config = dict(
    n_layer=16,
    d_model=384,
    n_experts=32,
    experts_per_token=3,
    d_expert=240,
    d_shared_expert=0,
    activation='squared_relu',
    moe_layers=[2, 4, 6, 8, 10, 12, 14],
    router_score='sigmoid',
    normalize_top_k=True,
    routed_scale=1.5,
    balance_loss=0.000287,
    balance_bias=True,
    router_bias=True,
    init_std_router=0.0332,
    lr_router=0.000903,
    vocab_size=16384,
    norm='layernorm',
    norm_eps=1e-07,
    tie_embeddings=True,
    optimizer='muon_variant',
    lr=0.00681,
    beta1=0.95,
    batch_tokens=65536,
    seq_len=1024,
    train_tokens=415200000,
    steps=6336,
    dataset='wikipedia_en',
)
Below are experts of layer 2 (counted from 0) of a mixture-of-experts language model. Rows are named router (the router's row for the expert), up (a neuron's input weights, with its number) and show model dimensions 128-191. Each number is 128 + 32 x the weight over its row's rms, rounded and kept within 0 to 255.
Before each expert's rows: "comes after" lists some tokens at least twice as common just before its tokens as in all text. This comes from a sample of Wikipedia text that the model never trained on. Tokens count by the router's weight.

# expert 6
comes after: "the ", "- ", "and ", "a ", "of ", "("
router [ 82 116 118 125  82 153  80 101 120 132 160 135  92  86 101 168 167 134 104 162 137  73  98  99 137 106  60  65 166 110 182  99 121 185 121 127  63 128 131 151 107 172 162  98  85  93 181 156 145 137  98 101 149 124  93 159 140 136 123  84 153 176  83 112]
up0 [ 77 119 131  92 156 100 108 101 168 146 147 110  90 103  95 147 126  97 124 155 109 104 132 126 111 162 111 142 107 109 140 125 111 151  84 109 169  89 130 129  94 126 137 121 112 107 180 140 102 133 156 100 184 139 111 176 130  86 166 152 138 209 134  93]
up1 [ 79 121 111 156 150 128 132  96 153 104  89  82 139  66 205  83  98 191 154  70  82 133 119 141 143 104 124 191 110  87 127 115 155 179 116 168 151  96  70 162 163  70 115 131 135 160 119 112  92 117 125 134 128  64 155 181 132 141 159 117  88 105 112 130]
up2 [121 130 147 126 167  67 169  80 122  86 106 142 127  59 151 134 102  93 101 158  90 109  89 133 123 166 144 152 146 126 192 135 124  89 121 117 139  20  87 113  91 196 121  90 140 213 120 139 111 159  58  98 176  76 158 134 143 123 149 163 101  92 164 206]
up3 [129 116 148 177 131 150 141 162 122 174 107 111  99 111  60 153  79 172 112 152 100 120  83  79 117 149 115  97  68 130 106 130 155 151 139 128 107 127 130  80 126 122 163 131 145  79 184 163 102 130 173 117 139 109 124  87 169 128 139 145 140 165 143 155]
up4 [156 117 196  69 169 142 124  95  44 122 154  96 102 118 147 127 118 165 101 132 173  83 187  56 105 142 118 100 132 133 220 118 125 155 162 158 136  78 183 147 130 125 145 128  61 113 126 105 122  92  97 135 126 140  98 106 111 124  90 114 125 202 128 125]
up5 [178 142 130 132 142  74 183 146 105 115 126 158 152  87 148 162 121 170 144 146 131  89 117 127 124 125 175  67 176 113 109  93  93 111  89 145  93 127 157 137 147 156 174 145 176 114 206 101 111  85  73 183  88 128 156 136  70 186 114 173 176  95 137 104]
up6 [107 140 122 148  86 191  82 131 109 173 149 112 136 100 136 121  88 107 104 163 160 150 182 158 184 133 167 128 116 128  88  96 104 171 155 129 137  99  96 179  90 206 195 164  50 142 117 101  81 111 129 116 130 110  57 166 135  98 141 158 135 189 104 132]
up7 [117 110  79 149  87 113 165 137 145  99 157 130 128 135 145 154  99 115 127 102  71  96 105  80 115 176 150 113  81 175 114 146 135 135  97 131  92 108 188 143 148  84  95 121 146 180  97 154  91 139 144  85 167 101 174 205 167 134  87 104  91 156 138 151]
up8 [101 127 119 138  86 172 159 143 141 128 189 123 120 149 161 173 162 106 105  98  90 151 148 139 143 121 170 138 160 121 163 127 133 133 183  70 101  88 120 195 111 164 157 193 155 105  64 134 126 110 171 165 173 135 116 113 125  85 137 140 130 145 137 106]
up9 [123 132 101 185 190 138 171  89 139 152  67 104 138 168 158  73  76 126  50 146 162 107 109 142  98 163 154 105 102 100 149 154 133 135 105 112 167 157 120  67  86 132 122 105 102 168 123 172 127 124 165 111 100  93 184 181 134 114 183 130 128 131 123  82]
up10 [137 133 182  83 154 190  52 142 119 112 132 136 107 157  90 111 127 117 103 132 167 141 115 112 143  63 128  97 110 120 139 102 109 107 111 155 138 148 129 136 118  68 179 163 102 119 137 170 156 108 115 110 145 114 133 123 148 126 161 118 142 193 133 131]
up11 [146 172 140 141 172 121 165 129  95  91 126 139 113 131 131 115 145 147 140 127 149 160 138 149 126 127 144 125 121 108 135  67 119 133  80  80 148 101  55 145  61 113 121 166 162 231 138 113  67 120 159  90 139  97 140 137 149  91 171 110 101 144 107  92]
up12 [143 103 148 147  88 118 156  99 169 137 162 142 181  97 132 153 136 129  79 120  96  93 160 141 118 103 135  95 120 151  88  95  80 144 133 142 137 135 117  70 121 139 103  85  91  95 133 154 120  82 116 168 166  90 101 124 191 145 128 108 107  91 135  87]
up13 [149 137 102 137 134 189 133 134 151 172 100 140 112 148  95 145 136 135  60 108  53  88 149 160 106  98 156  85 122 126 145 177  67 112 131 146  95 107 100  83 125  68 126  92 152 140 132 148 173  56 141 157 130 139 102 120 139 172 155 149 140 129  91 129]
up14 [115 115 117 114  98 171  68  75 155 100 118 140  99 139 156 110 153 111 129 135 145 122 166 112 161 155 142 147 134 170 147 136  80 137 146 127 161 170  94  98 159 138 138  64 111 111 124 141 156 157 130 127 102 102 108 166 137 188  65 144 143 125 148 215]
up15 [112 137 146 113 208 100 138 131 138 122 138 143 176 129 129 194 165  63 103 139 152  86 114 125 127 117 137 105 162 162 127 116 162 130 214 156 161 134 109 125 135 134 189 175 144 142 148 156  78 160 163  99 166  98 123 141 131 136  82 103 179 140 133 178]
up16 [176 101 155 119 146  71  98 134 151 103 161  85  96 149 122 168  33  65 101 162 157 122 164 120 115 138 131 122 132 129 179  84 120 141 106 100 109 209 161 166 133  82  96 166 137 151 146 129 139  91 158 125 146 146 149  74 122 138  95  38 181 160  96 202]
up17 [120 119  93 198 125  88 135 107 152 178 153 175  88 135 128  83  60 136 108 163 130 145 153 162 166 119 165 108 110 127 120 161 188 166  59 156  75  86 136 178 123 176 115  84 179 104 194 163 119 146 106  92  96  92 143  57 168  88 142  83 114 183  98 164]
up18 [180 101 104 116  85  93 117 102 151  92 109 158 111 137 154 103 144  95  79 131  82 116 168 111 111  90 100 167 169  99  98 123 130 111 167  98 150 171  83 133 117 141 175 184  80  63 164 129 139 131 115 131 121 188  96 157 156 164 142 174 107 139 107 170]
up19 [138  92 175 147 148 115 141 147 162 136 183 156 111 128 178 182 117 201  61 140  92  98 127 134 104  82 135 119 119 149 143 151 115 124  62 166 189 127 161 118 136 123 170 154 117 136 114 117 129 113 160 169 116 110 169  79 136 133 150 128 105 170  95 115]
up20 [123  86 120  86 176 119 187 139 129 112 171 119 157 132 115 112 128 122 135 128 133 124 104 183  85 123  91 126 130  71 115 160 143 137 144  63 155 120 137 198 151 170 198 109 130 120 135 118  71 121  84 123 172 185 156 108 179 128 135 132 133 167 121 163]
up21 [113  99 111  99  97  78 114 125  75  86 179 119  72 132 157 135 141 192 140 106 143 180 147 132 171 142  93 173 138 139 118  90 110 164 153 149 177 126 129 131 153 109 149 159  81 143 142 155 181 184  78 133  95 133  97  99 152 136  76 106 126 133 179 108]
up22 [127 170 127 123 101 165  69 102 126 156 110 139 147 102 116 120 115 145 111 144 157  84 144  96 145 157 119  97  97 130 150 146 149 129  64  98  84 142  91 122 151 120  56 137 136 137 136 214 114 103 108  89 144 156 124 135 153 196 171 186 113 121 140 139]
up23 [ 98  94 170 162 155 150 182 125 191 173 131 118 178 136 140 155 123 152 100 141  82 123  97  92 152 154 160 112 122 133 125 112 107 136 154 134 155 136  70 127 137 187 138  85  93  93 146 150 154 121 113 171 157  81 117  99 205  68 105 113 133 164  92  94]
up24 [120 127 161 150  92 152 132 119 143  55 131  93 147  97 184 131 106 217  81 122 107  84 127 184  70 128  89 129 127 180 168  87  78 106 118 141  39  35 110 143 145 135 106 123 107  80 141 104 194 123  57  85 134 134 124  88  79  37 113  73 176 154 111 129]
up25 [ 89  78  97 137 149 125 128 128 115 162  96 149 182 144 133  86  91 153 128 151 127 127 143 115 179 136 132 171 138 109  98 120 129 126 150 122 100 140 161  68 129 169  80 105 117  78 170  65 174 111 124 140 168 169 104 159  64 149  77 137 142 181 113 182]
up26 [181 174 117 106 147 107 131 115 189 144 177 109 142 100 124  76 145 174 152 130  90 116  98  94 141 148 114 194 119 185 123 143 130 156 130 136  92 140 147 133 247 159 142  69 155  86 139 108 120 119 163 173 126 111 126 109 147  82 106 129 130 101 176 103]
up27 [109 153  89 118 140 120 131 173 152 177 139 125 154 174 108 149 143 155 112  97 118 104 156 108 142  92 171 149  65 161 106 163 132 158 117 153  91  68 105 116  81 154 149 109 144 140 161 210 181  97 158 107 121  94 136 170 112  85 101  95 142 164 141 136]
up28 [140 158  74 127  98  93  91 102 159  92 137 167 117 111 126 189 138 154  72 146 150 149 154 196 117 143  77 126 109 164  81 100 115 116 122  80 153 149 127 162  98 172 105 108 119  97 142 142 206 149  80 103 178 101  25  93 122 140  87 123 158 134 180 123]
up29 [133 188 160 163 170 138 165 124 131  82 108 187 150 181 116 126 129  91 133 132  74 114 126 128 105 110 184 140 152  93  77 104 112 158 104 128 136 124 139 141 173 116  81 117 150 113  91 159 150  96 107 204 143  75 118 180 129  83 189 156 160 104 132 203]
up30 [ 65 135 155 162  92 144  74 188 102 111 178 151  92 108  94 132 107 120  49 101 100 148 104 112 170 107  38  91 105 130 182  97 194  91  84  62 140  82 113 130  57  86 145 161  83 165 146 163 103 152 149 117 133 165 123 123 133 149 105 152 169 136 114 121]
up31 [139 143  68 163  84 126  49  84 118 151 119  95 156 103 140 127 124 110 148 130 134 119  83 129  96 105 124 105 133  81 115 120 147 120 129 108 114 103  74 224  67  91 151 106 178 145 150 154 162 135 123 153 128 162 146 157 112 143 151  89 109 164 123 100]
up32 [159 152 151 145 159 165 129 162 122 106 138 108 147  97 120  97 125 185 128 126 116 121 158 120 132 130 143  87  90 154 150 134  84 116  68 133 140 127  59 161 143 125 100 106 107 103 119  86 166  89  81 128 106 116 130 123 159 111 111 188 143 175 118  98]
up33 [125 142 138 171 148 160 156 125 105 135 152 126 152 111  89 110 175 142  96 115 123 122 141 164  95  61 107 151 116 113 149  93 158  88  86 155 142 147 146 143 213 186 131 168 147 128 101 101 160 126 140 105 168 131 114 140 174 141 130 135 115 115 121 106]

# expert 5
comes after: "the ", "a ", "The ", "his ", "s ", "an "
router [ 97 122 117 108 124 149 102 101 128 143 121 135 113  74  98 195  73 131 114 134 123 180  83 135 123 147 113 116 179 146 127 148 134 157 143  94  99 244 158 175  83 152 142  78  83 119 179 110 175 116  79  94 108 104 131 169 151 125 113 112  95 184  92 136]
up0 [148 116 116  92 161 103  97  99 133 148 151 135 104 120 131 143 143  95 118  89 104 129 158  64 182 171 121 156 132  93 171 204 168 119 146 165 133 158 107 142  93 144 135 131  95 139 138 169 164 152 117 157 121 127 106 182 104 130  80 143 112 133 141 138]
up1 [127 159 107 126 101 111  64  81  95 137  92 149 181 147 119 103 199 137 140 111  82  95  89 153 171 146 128 120 143 183 126  92  71 134 105 126 165 161 183  99  70 152 106  93 144  71 160 121 131 133 133 114 146 135 196 182 156  99 117 150 103 105 135 122]
up2 [140 105 124 150 132 156 182  63 137 137  86 137 137 147 125 115 134 121 179 106 141 136  72 114 115 137 125  97 150 114 129 187 143 158 109  85 148 108 134 129  86 100  72 122 172 175 154 146 132  91 111  97 176 144 150 127 141 110 149 101 157 234 118 134]
up3 [128 143  64 121  99 176 152  99 145 101 130 133 166 132 112 133 104 137 108 136 113 121  86 154 109 141  97 184 132 111 133 135 147 107 156 161 161 166 122 178 142 157 137  96 174  65  95 146 176  92  81 214  66 131 142 177 143 106 139  98 106  53 129 145]
up4 [176 107 125  95 122 126 131 141 184 139  30 106 136  93 182 156 151 152 109 129 151 159 144 108 163 186  80 117 164  99  76 104 171 103 148 146 170 129 205  91 122 143 175 169 126 137  98 188 100 118 165 135 170 136 107 159  74 145 107  91 114 112 117 110]
up5 [ 67 105  98 143  41  47 140 137 124 145 120 117 102  68 156  99 136  75 159 178 103 150  74 135 154  91 134 100 115 141 166 124 102 138 106  82 120 106 144 125  67 129 115 149  69  97 173 144 128 120  68 152 160  86 136  72 121 110  84  69 118 158 136 125]
up6 [ 98 141 120  91 156 157 125 127 142 174 128 145 183 143 143 128 124 154  85 137 177 137 175 161 204 134 155 164 120  87  94  56 154 111 137 102  99 112 139 173  99 113 110 171 189 115 134 121 169 117 171 130 138 107 102 128 159 124  80  74 111 173 162 194]
up7 [106 105  92 171 147 154 131 117  63 109 156 136  62  67 132  97 122 135 159 125  76 146 181 137 119 164 118 155 177 159 129 154 165 137 154 134 113  99 122  95 113 137 129  46 152 155 183 113 118 128 125 102 107  85 197 160 166 180 109  98 145  60 129 181]
up8 [ 61 130 115 147 125 135 105  96  93 126 126 141 132 117 113 186 121 112 112 164 132 172 133 244 185 103 141 146  88 101 190  70 126  94 110 123 187 122 111 131 119 165 140 137 123 116 173 136  67 136 125  92 147 116  46 146  99 149  43 144 177 178 129 155]
up9 [136 153  93 138 112 103 127 135  78  80 174 100 131  90 150 126 159 150 130  97 178 148 202 164  89 114 151 142  99 120 142 142 141  10 104 131 170 142 142 140  84 115 131 101 122 154 102 131 129 104  93 145 140  72 194 166 155  83 171 180 128  99  98 155]
up10 [ 93 103 109 144 174 172  70 118 182 146 152 153 165 120 104 122 128  91 147 127 115 148 119 119 171 121 163 132 166 154  81 203 118 116  92 170 130  97 135  51  35 108  82 109  64 130 161  31 139 177 144 150  84 103  99 144 149  51 152 160 123 118 129  88]
up11 [102 132 115  71 191 102 101 180 131 162  72  73 108 208 104 121 107 105 111 135  68 179 139 158 102 157 161 134 176 192 103  99 126 125 113  82 141 154  90 136 141 139 154 103 147 131 151 163 162  99  99 102 147 153 115 101 131 147 124 162  87 196 144  55]
up12 [141  84 192 124 145 106 135 144 184  86 148 144 135  90 134 184 127 145 114 158 102 190 163 157  76 144 133 101 169 120 196 155 159 100 157 161 156 178  42 192  93 151 101 104 168 175  96  66 132 184 182 139 118  94 145 139 120  85 132  62  90  97 170  93]
up13 [150  72  98 146 160  97 177 170 133 116 114 127 133 106 138 124 157 154 159  98 124 122  31 105 106 184  93 134 187 182  94 115  81 122 120 138 123  80 159 186 130 120 163  97  98 159 203 137 146  73 133 114 142 127 128 146 168 134  71 118 121 103 180 136]
up14 [181  69 142  80 221 110 162 107 127 146 109  96 134  95  86 167 103 141 127 108 105 115 140 115 161 111 148 115 182  58 101 150 159  54 128 105 130 156 130 109 131 147 153 147  67 110 134 167 175 129 119 179 198 169 147  98 125 104 112 107 137 108 180 142]
up15 [118  90 131 171 116 149 119 135 185  75 108 143 142  72 114 117  73 111  92 199 124 119  84 133 178 155  85  78  83 126 126 138 162 131 124  90  72 114 123 164 155  72 119 127 131 154 100 168 131 156 100  92 210  85 153 142 130 114 146 130 101 233 100  66]
up16 [151 146 115 168 144  96 160  89 164 110 107 161  92 114 171 166 131  84 112 145 157 126 143 148 150 115  95  97 132 139 133 157 149 182 156 109 196 129 127  64 102 172 153 149 113 106 111  85 165  85  83 170 101 163 117 187  95 162 104 130 136  98  84 107]
up17 [144 164 145  96 152 134  72 115  97  97 153 129 164 186 127 116 142  94 140 124  86 148 147 119 133 163 176 155 175 160 122  99 151 212 151 145  97 133  80 138 152 160 135 129  91 119 138 131  78 127 105 155 159 158 123 146  92 125 166 105 164 149  68 119]
up18 [119 126 101 123 166 151 162  92 129 131 123 134 124 162 150 104 152  81 161 130  89 125 117 103 120 113 116 105 131 138 120 182 118  92 145 108  94 120 152 139 131 150 167 218 123 145 106 114 159 114 136  84 165 184 128 163 105 121  94 106 120 106  89 166]
up19 [168 114  96 119 150  45 135 121 112 148 165 154 123 134  63 145 192 173  88 115 107 149  62  87  82 144  60 159 127 115 146 127  91 135 103 111 151 117 180 157 105 114 113 114 137  80 152 145 209  94  97 176 128  78 137 127 126 102 122 130 156 142 164 137]
up20 [152  66 126  88 136 144 176 156 121 165 131 118  80  80  84 124  79 147 171 168  68 103 107 142  96 131  78 122 122  95 170 123 104 147  85 110 141 136 117  95  65 137 135  43 126 132 105  73 145 116 125 118  90 129 119 114 114 195 101 125 119 187  96 148]
up21 [165 122  68 139 159 115  88 135 167 130  96 141 139 114 122 141 152 131 131 163 129  94 101 125 146 115 123  84 131 142 126 193 131 116 126 134 121 107 142 179 195 128  93 139 133 111 176 148 132 169  77 170 150  31 102 154 129 176 105 137  79 111  84  77]
up22 [153 137 143 149  94 141 178 141  53  97 136 112 128 139 146 147 100  69 153 152 123 167 145 144 177 144 121 127 141 135  91 157 168 115 171 103 152 168 173 121 120  71  98 111 109  80 197 129 173 132  91 151  97  98 109 170 138 163 198  68 102 172 136 133]
up23 [106 149 155 184  72 142 160 139 218 177 130  63 146 104 128 143 125 131 135 137 105 157 162 129 155 177 108 187 158  80 120 153 132 197 133 116  69 191  97 175 125 121 116 171 103  92 116 137 139  77 130 136  65  92 156 118 104 109 102 116 105 146 104 143]
up24 [ 97  88 171 105  91 169 127 111  90 139 129 112 126 134 111 127  58 147  87 166 119 163 110 153 125  74 163 134 124 166  74  99  81 143 168  99 129 125  80 124  87 128 107 160 140 172 155  60 106 113 120 113 129 178 139 170 144  93 141 135 139 234 165 183]
up25 [168 100 174 123 156 163  65 111 149  98 154 125 119 113 130 142 103  78 109 150 178  98 156 151 183 104 168  91 122 105 108 160 142 149  91 136 194 142 110  76 129 179 146 141  94 132 116 109 146 153  85  70 141 104 171 166 168 104 130 113 135 209  92 175]
up26 [121 136 117  66 110 112 124  78  86  91 149  68 138 158 173 161 180 159 137 153 133 135  79 161 111 161 127 141 123 139 168 166 181 131 153  65 131 107 119 141  98 104 151 115 129 129 162 206  80 139  52  98  86 188 103 164 145  91  95 136 156  94 163 131]
up27 [138  94 168  79  73 101 142 142 124 129 122 145 165 126 151 118 123 178 133 148 165 147 144  97 122 116 156 142 113 119 104  81 108 139 132 167 135  95 181 163  70 121 123 114 157 198 170  70  82  75  82  84 113 111 104 108  78 126 148  75 104  90  78 158]
up28 [104 136 108 115 106 155 142 183 145 175 147 135 125 113 120 115 143  85 110  90 136 136 121 125 115 104 106 102 107 181 140 173 154 160 179 112 115 124 169 129 101 182 157  82 144 131  91 132 125 110 132  80 105  82 163 131  97 100 161 113 110 152 193  99]
up29 [121 149 102  82 139 100 110  67 139 130 122 182 132  91 124  89 100  61 167 127 210 146 177 149 119  85 157 176  99 142 100 107 157 129 128 143 120 140 111 122 127 179  96  91 135 145 124  99 115 188  85 124 167  59 192  99 112 139 150 103 186 117 148 161]
up30 [144 145  87  88 100  70  98  47 165 170 113 130  99 138 164  85 143 114 119 100 184 140  95 167  63 123 185 106  89  83  70 148  99 122 147 102 153 153 133 152  98 115 111 129 140 120 192  64 149 113 159 135  93 121 126 197  96 116 147  83 134 128 115 179]
up31 [161 109 119 108 198 122  89 161 158 116 131 123 180 146 147 151 111 166 113 177  86 179 115 165 102  97  93  95 153 161 150 115 113 128 127 151 148 119  72 101 162 144 138  61 117 155 160 138 145 138  61 133 112  83  61  83 124  84  94 115 115 146 153  61]
up32 [114 148 170  98 171  74 103 109  98 128  75 124 150 156  73 134 171 106 107 140 147 121 104 125 149 126 158  65 105 138 158 136 139 117  94  95 158 146 100  94  79 132 132 150 106 171 138 117 124 159  96 118  68  73 154 148 112 167 123 170 103 171 140 129]
up33 [116  91  96  65 137 109 134 112 113 158 110 171 105 149 107 155 157 185 123 124 123  98 102  92 123 157 138  94 130  69  66 179 120 130  92 138 207 179 127 111 196 153 157 110 155  95 170  76  79 108  81 129  98 142 102 139 140 152 101 111  89 123 130 111]

# expert 10
comes after: ", ", "to ", "was ", "and ", "the ", "is "
router [ 87 117 107 124 123 161  69 129 119 157 152 149 144  86 136 124  90 135 101 153 113 112  92 113 114 114  86  83 133 173 157 132 133 153 148 117  78 159 129 133 167 170 175 113  40 112 165 107 108 108 136 114 163  99  46 120 123 167 154  77 163 194 107 150]
up0 [130 199 117 114 156 112  98 132 126 158 105 112  69 126 235 168 147  98 135 136 117 113 132 181 140 159 128 104 194 143 165 120 169  83 138 108 183 100 183  70  98 103 125 151 102  92 137 143 155 159 148 141 158 181  99 138 128 134  93 123 121 145 102  98]
up1 [118 150  93 173 102 113  88 157 104 133 172 103 102 109 107 105 158 142 152 136  85 183 121 143 149 155 119 208 120 146 175 172 140 146 102 153 130 134 142 129 174 129 150 114 100 144 159 131  98 167 135 157  67 127 127 146 130 113 140 103 171  84 173 107]
up2 [ 82 161 108 196  75 173  70  84 126  56 156 153 153 160 115  91 106 144 138 152 123 164 183  80 145 161 128 178 131 171 151 151 130 114  73 117 102 129 142 163 136 126 145  78 130 155 168 100  94 138 182  97 114 133  95 114 108 147  92 129  81 109 119 112]
up3 [133 109 124 114 121 136  98 144 118 128 122 140  93 138 137 161 122 143 127 164 139  96 114 122 108 174 138 149 170 181  50  96 147 107 142 151 146 130 140 156 150  92 163 141 123  89 145 168  89  83  75 131 129 116 123  84 159  54  92  67 136 109 166 110]
up4 [ 52 143 121 136 160 133 173 105 160 149 128  85 168  97 100 134  94  56 109 109 106 162 123 153 162 131 110 147 106 190 124 132  79 145 119 161 169 110 137 108 119 119 117  81 157 142 128 139 139 116 143 149  87  72  85 158 106 110 125 175 168 104 136 147]
up5 [111 171 171 107 122 104 128  93 142  95 114 155 138  69 105 156 153 162  73 139 147 122  80 124 118 113 179 135 118 111  81  70 161 140  89 166 126 179 154 133 148 129  59 156 112 100  98 139 127  83 115 127 115  67 139  93  92 121 167 161  97 174  80 155]
up6 [ 75  88 142 139  99 108 110 166 133 179 124 162 155  74 143  98 208 152 124 152 108  88 112 131  86 101 148  90 117 115 150 135 127 180 179 158 140 203 126 129 109 149 126  86  94 132 150  89  68  86 173 124 121 115 138  66  63 146 149 108 101 126 163 198]
up7 [151  95  98 130 121  69 106 145 123 137 115 170 172 121 101 116 143 147 126 123 110 102 122 109 154 105 155 112 170 163 145  53 106 135 145 152  98 175 109 111 149 136 119 123 142 140  94  98  76  68 142 114 203 132  44 163 146 112 112  98 113 125  86 103]
up8 [104 164 146 150 176  90 119 159 165 151 136  77 170  97 116 150 139  81 153 136 127 156 143 101 114 173 178 136 128 129 182 155  97  93 138 146 202  81 155  88 145 140  89  87  97 115  99 105 112 122 129 105 131 119 129 116 141  93 123 133  78  94 144 103]
up9 [174 169 143  77 153 146 124 182 162 103 151 158 122  99 140 118  93 150 116 147 150 143 128  92 203 205  68 100 125  90 119 146  87  98 153 133 138 103 129 121 127 142 135 111 110 132 177 172 123 203  59 107 174 137  63 118 125 122 103 124  96 127 145 153]
up10 [117  97 117 151 140 100 114 166  94  71  62 120  79 108  68 136 110  65 121 133  88 118 109 105 136 136 148  49 138 140 103 181  94 134 159 160 157 115 114  50 130 129  99  95 140 153 216 106  76  68 127 128 170 127 149 146 110 112 144 125 150 106 187 145]
up11 [ 74 131  86  93 104 123  81 110 144 137 122 133 143 119 152 130 177  91 190 131 110 117 147 110 188 137  72 153 140 121 126  95 139 144 194 120 133 175  93  89 125  83 143 114 109 101 150 163 115 133  73 112 127 149  90 127 130 132 168  91 132 172 135 247]
up12 [118 147 171 145  89 133 124 178  55 131 110  84 127 152 127 112  46  96 126  62  72 128 127 139 101 149 114 145 137 132 150 115 114 229 122 137 149 117  85 133 104 128  89 149 127 143 133 159 149  93 163  80 176 158 122 166  76 125  82  89 189 204 120 119]
up13 [129 157 126 161 138 155 121 134 191 156 145 128 142 167 148 123 124  91 134 146 121  84 148  82  80 145 181  85 137 159 141 137 204 152 152 122  92 144 112  79  95 126  87  66 132 122 149 109  99 115 141 120 182 102 120 113 153 123 153 116 121 137 124 134]
up14 [132 149 117 113 130 151 185 129 153 109 135 128 170 137 175 148 124 124 108  77 178 157 103  89 141 126 108 148 133 125 109 142 121 160 102  87 173 161 127 139 163 126  94 151 159 118 126 151 161  95  95 115 121 141  93 184 129 106 146  55 135 112 136 137]
up15 [134 155 105 137 191 158 157 109 180 143 100 149  88 114 168 147 152 172 101 202  62 101 114 123 124 106 110  99 155 127 128 147 116 122 131 166  71  69  95 135 103 174 201 131 200 123 152 149 129 136 125 129 146  61  52 131 145  98 125  75 118 108 135 128]
up16 [115 142 105 139 140 114 141 100 129 173 146 210 153 131 148 116 129 104 176 150  57  68 132 127 172  96 169 142 126 105 173 126 116 130 146  63 103  76 106  92 153 147 137 190 116 179 140 143 133 135 108 100  99 160 129 130 110 120 152 152 175 133 177 168]
up17 [ 92  83  93 114 150 130 108 107  87 130  99 153 119 124 173 165  83 146 127 156 171 119 143 150 161 108 151 130 157 177  80 134  83  80 171 146 129  81 152  90  77 154 146  81 123 151 174  79 139 137 145 137 183 217 185 113 133 144 156 114 170 175 144 116]
up18 [ 43 162 137 156 133  75  92 127 139 104  92 182  99 122 112 146 145  73 134 153 137 105 102 152 168 121  59  83 130 116 135 158  94  71 155  82 111  73 139 142 105 205 161 157 115 157 163 149 164 145 131 133 114 110 139 154 207 178 145  91 111 183 124 137]
up19 [135 102 144 128 158 115 110 168 125  76 119 122 159 107 154 169 132 109 154 119 165 149 153 191 114 100 129 103 118  44  73 219 109 112 131 106 168 154 114  44 127 156  98 178  39 174 183 179 192 130 130  77 152 107 131 115 119 147 118 112 118 101 121 138]
up20 [ 45 114 133 111  97 115 114 103 150 108 147 127 190 129 128 169 128 144  80 160 123 158 158 149 189 168 145 165 173 178 176 149 155 177 110 140 168 119 122  94 179  95 141 176 104 112  96  68 110 143 178  64 139  87 102 105 146 114 120 164 115 148 151 159]
up21 [128 119 135 114 111 170 107  52 163 158 102 104 108 108 206  78  68  97 120 164  87 133 161 130 128 139 106 118 124 129 154 131 119 129 134  95 174  76 115  83 112 150 159  51  98 118 127 112 116  94 148 102 101 143 105  89 127 122 119 117 109 188 135 128]
up22 [127 103  53 151 125 113  60 126 129 120 152 145 112  66 148 150  81 171 142 144 131 201 104 169 118 128 168 147 111 168  98 121 128 156 108 110  62  92 119 191 112  96 184  99 159  95 151  69 100 116 117 138 130 147 145 166 131 175 115 110 143 156 117 172]
up23 [122 108  50 109 159 124  80 125 109 133 119 160 115 112 140 135  89 140 144 160  95 104  73 146 155 125 115 172 175 124 116  98 118 106 205 127  63 152 100  99  77 141 123 128 143 159 151 144  80 117 109 128 148 130  89 191 154 146  69 136  81 186 158 164]
up24 [148 169 141 160  98 167 131 118 158 132 166 102 135 125 130 108 120 143 108 103 134 120 137 106  83 136 116  79 166 117 112 142 170 206 165 112 135 136 102 148 132 143 176 129 102 101 139 152 104 161 129  91 103  97 104  56 172 103 162 152 144 119 120 134]
up25 [125 117 186 147 156  95 120 137 163 127 106 109 123 131 178 155  95  77  88 131 101 116 170 123  91 152 176 152 185 139 130 136 195 114 141 107 107 168 120 150 167 181 191  95  57 154 117 171  87 143 124 192 145  89 104 146  94 105  84 115 141  69 173 186]
up26 [158 111  95 186 121 113 107 139 136 139 152 140 115 184 156 163 127 153 146 148 121 107 118  87 112 147 140 123  94 111 120 125 124 152 151 150 100 132 111 134 153 162 133 126 100  98 168 136 110 129 159 123 106  67 132  78 122 116 180 116 120 116 184 151]
up27 [169  38 152 106 113 110  78 140 173 150 111 110 106 110 152 153  94  64 157 180 165 120 115  98 137 119 154 182 113  94 123 123  98  85  92  83  94 151 110 109 125 101 163 104  65 119 180 184 150 194 147 189 135 144 124  98 115 131 123 128 200 152 115 143]
up28 [ 70 130 162 122  70  75 120 189 143 111 139 134 128 161 127 146 162  88 120 149 144 190 174  60 132 174 154 144 132 174  82 135 171 136 162 168  50 152  97 105 149 142  86 155 113 130 160 148  54  56 115 200 142 132  58 182  64 133 121 122 136 143 128 117]
up29 [114  44 171  53 123 128 169 162 117 173 158  97  94  76  78 114 148 149 112 113 148 127 114  93  52 116 127 157 105 158 193 132 148  84 123 105 130 133 183  69  91 123 123 148 163 103 127 143 113 188 143 157  90 106  93 148 127  88 186 136 136 176 118 173]
up30 [182 123 149  87 160 182 130  82  93 149  98 140 168 131 123 181 101  72 114 182 109 150 105 124  92 121 138 143 132 105 179 138 127 147 132  69 108 182  96  74 126 126 170 102 133 115 113 180 147 158 174  84 144  80 112 139 115 130  70 119 111 132 174 114]
up31 [118 113 111 110  91 167 117 132  82 108  84 112 161 135 150 106 137 126 107  97 178 168 170  62 109 119 127  99 115  95  84  84 131 173  62 125 115 203  54 123 124 155  85 104  83 146 157  97  88 102 179 131 177 165 152 124  95 122 119  82 128 154 105  32]
up32 [104  51 133 108 165 115 109 149 114 109 135 157  86  66 124 111 117 161 124 151 104 147 130  90  70 158 112 135 140 147 134  94 117 137 136 126 122 174 159 172 113  83 155 163 112 169 138 106 112 130 134 200  98 172  99 186  89 106 159 103 132 128 133 128]
up33 [131 122  63  65 108 109 178  61 141  62 173 131 191 135 138  27 111 126  85  86 146 109 125 127  79 120 117 130 110 109 134 111 156 167 143 175  75 140  31 110 150 145  97 133 105  84 156 175 145 131  89 119 164  89 149 176 119 135 129 141 161 164  85 127]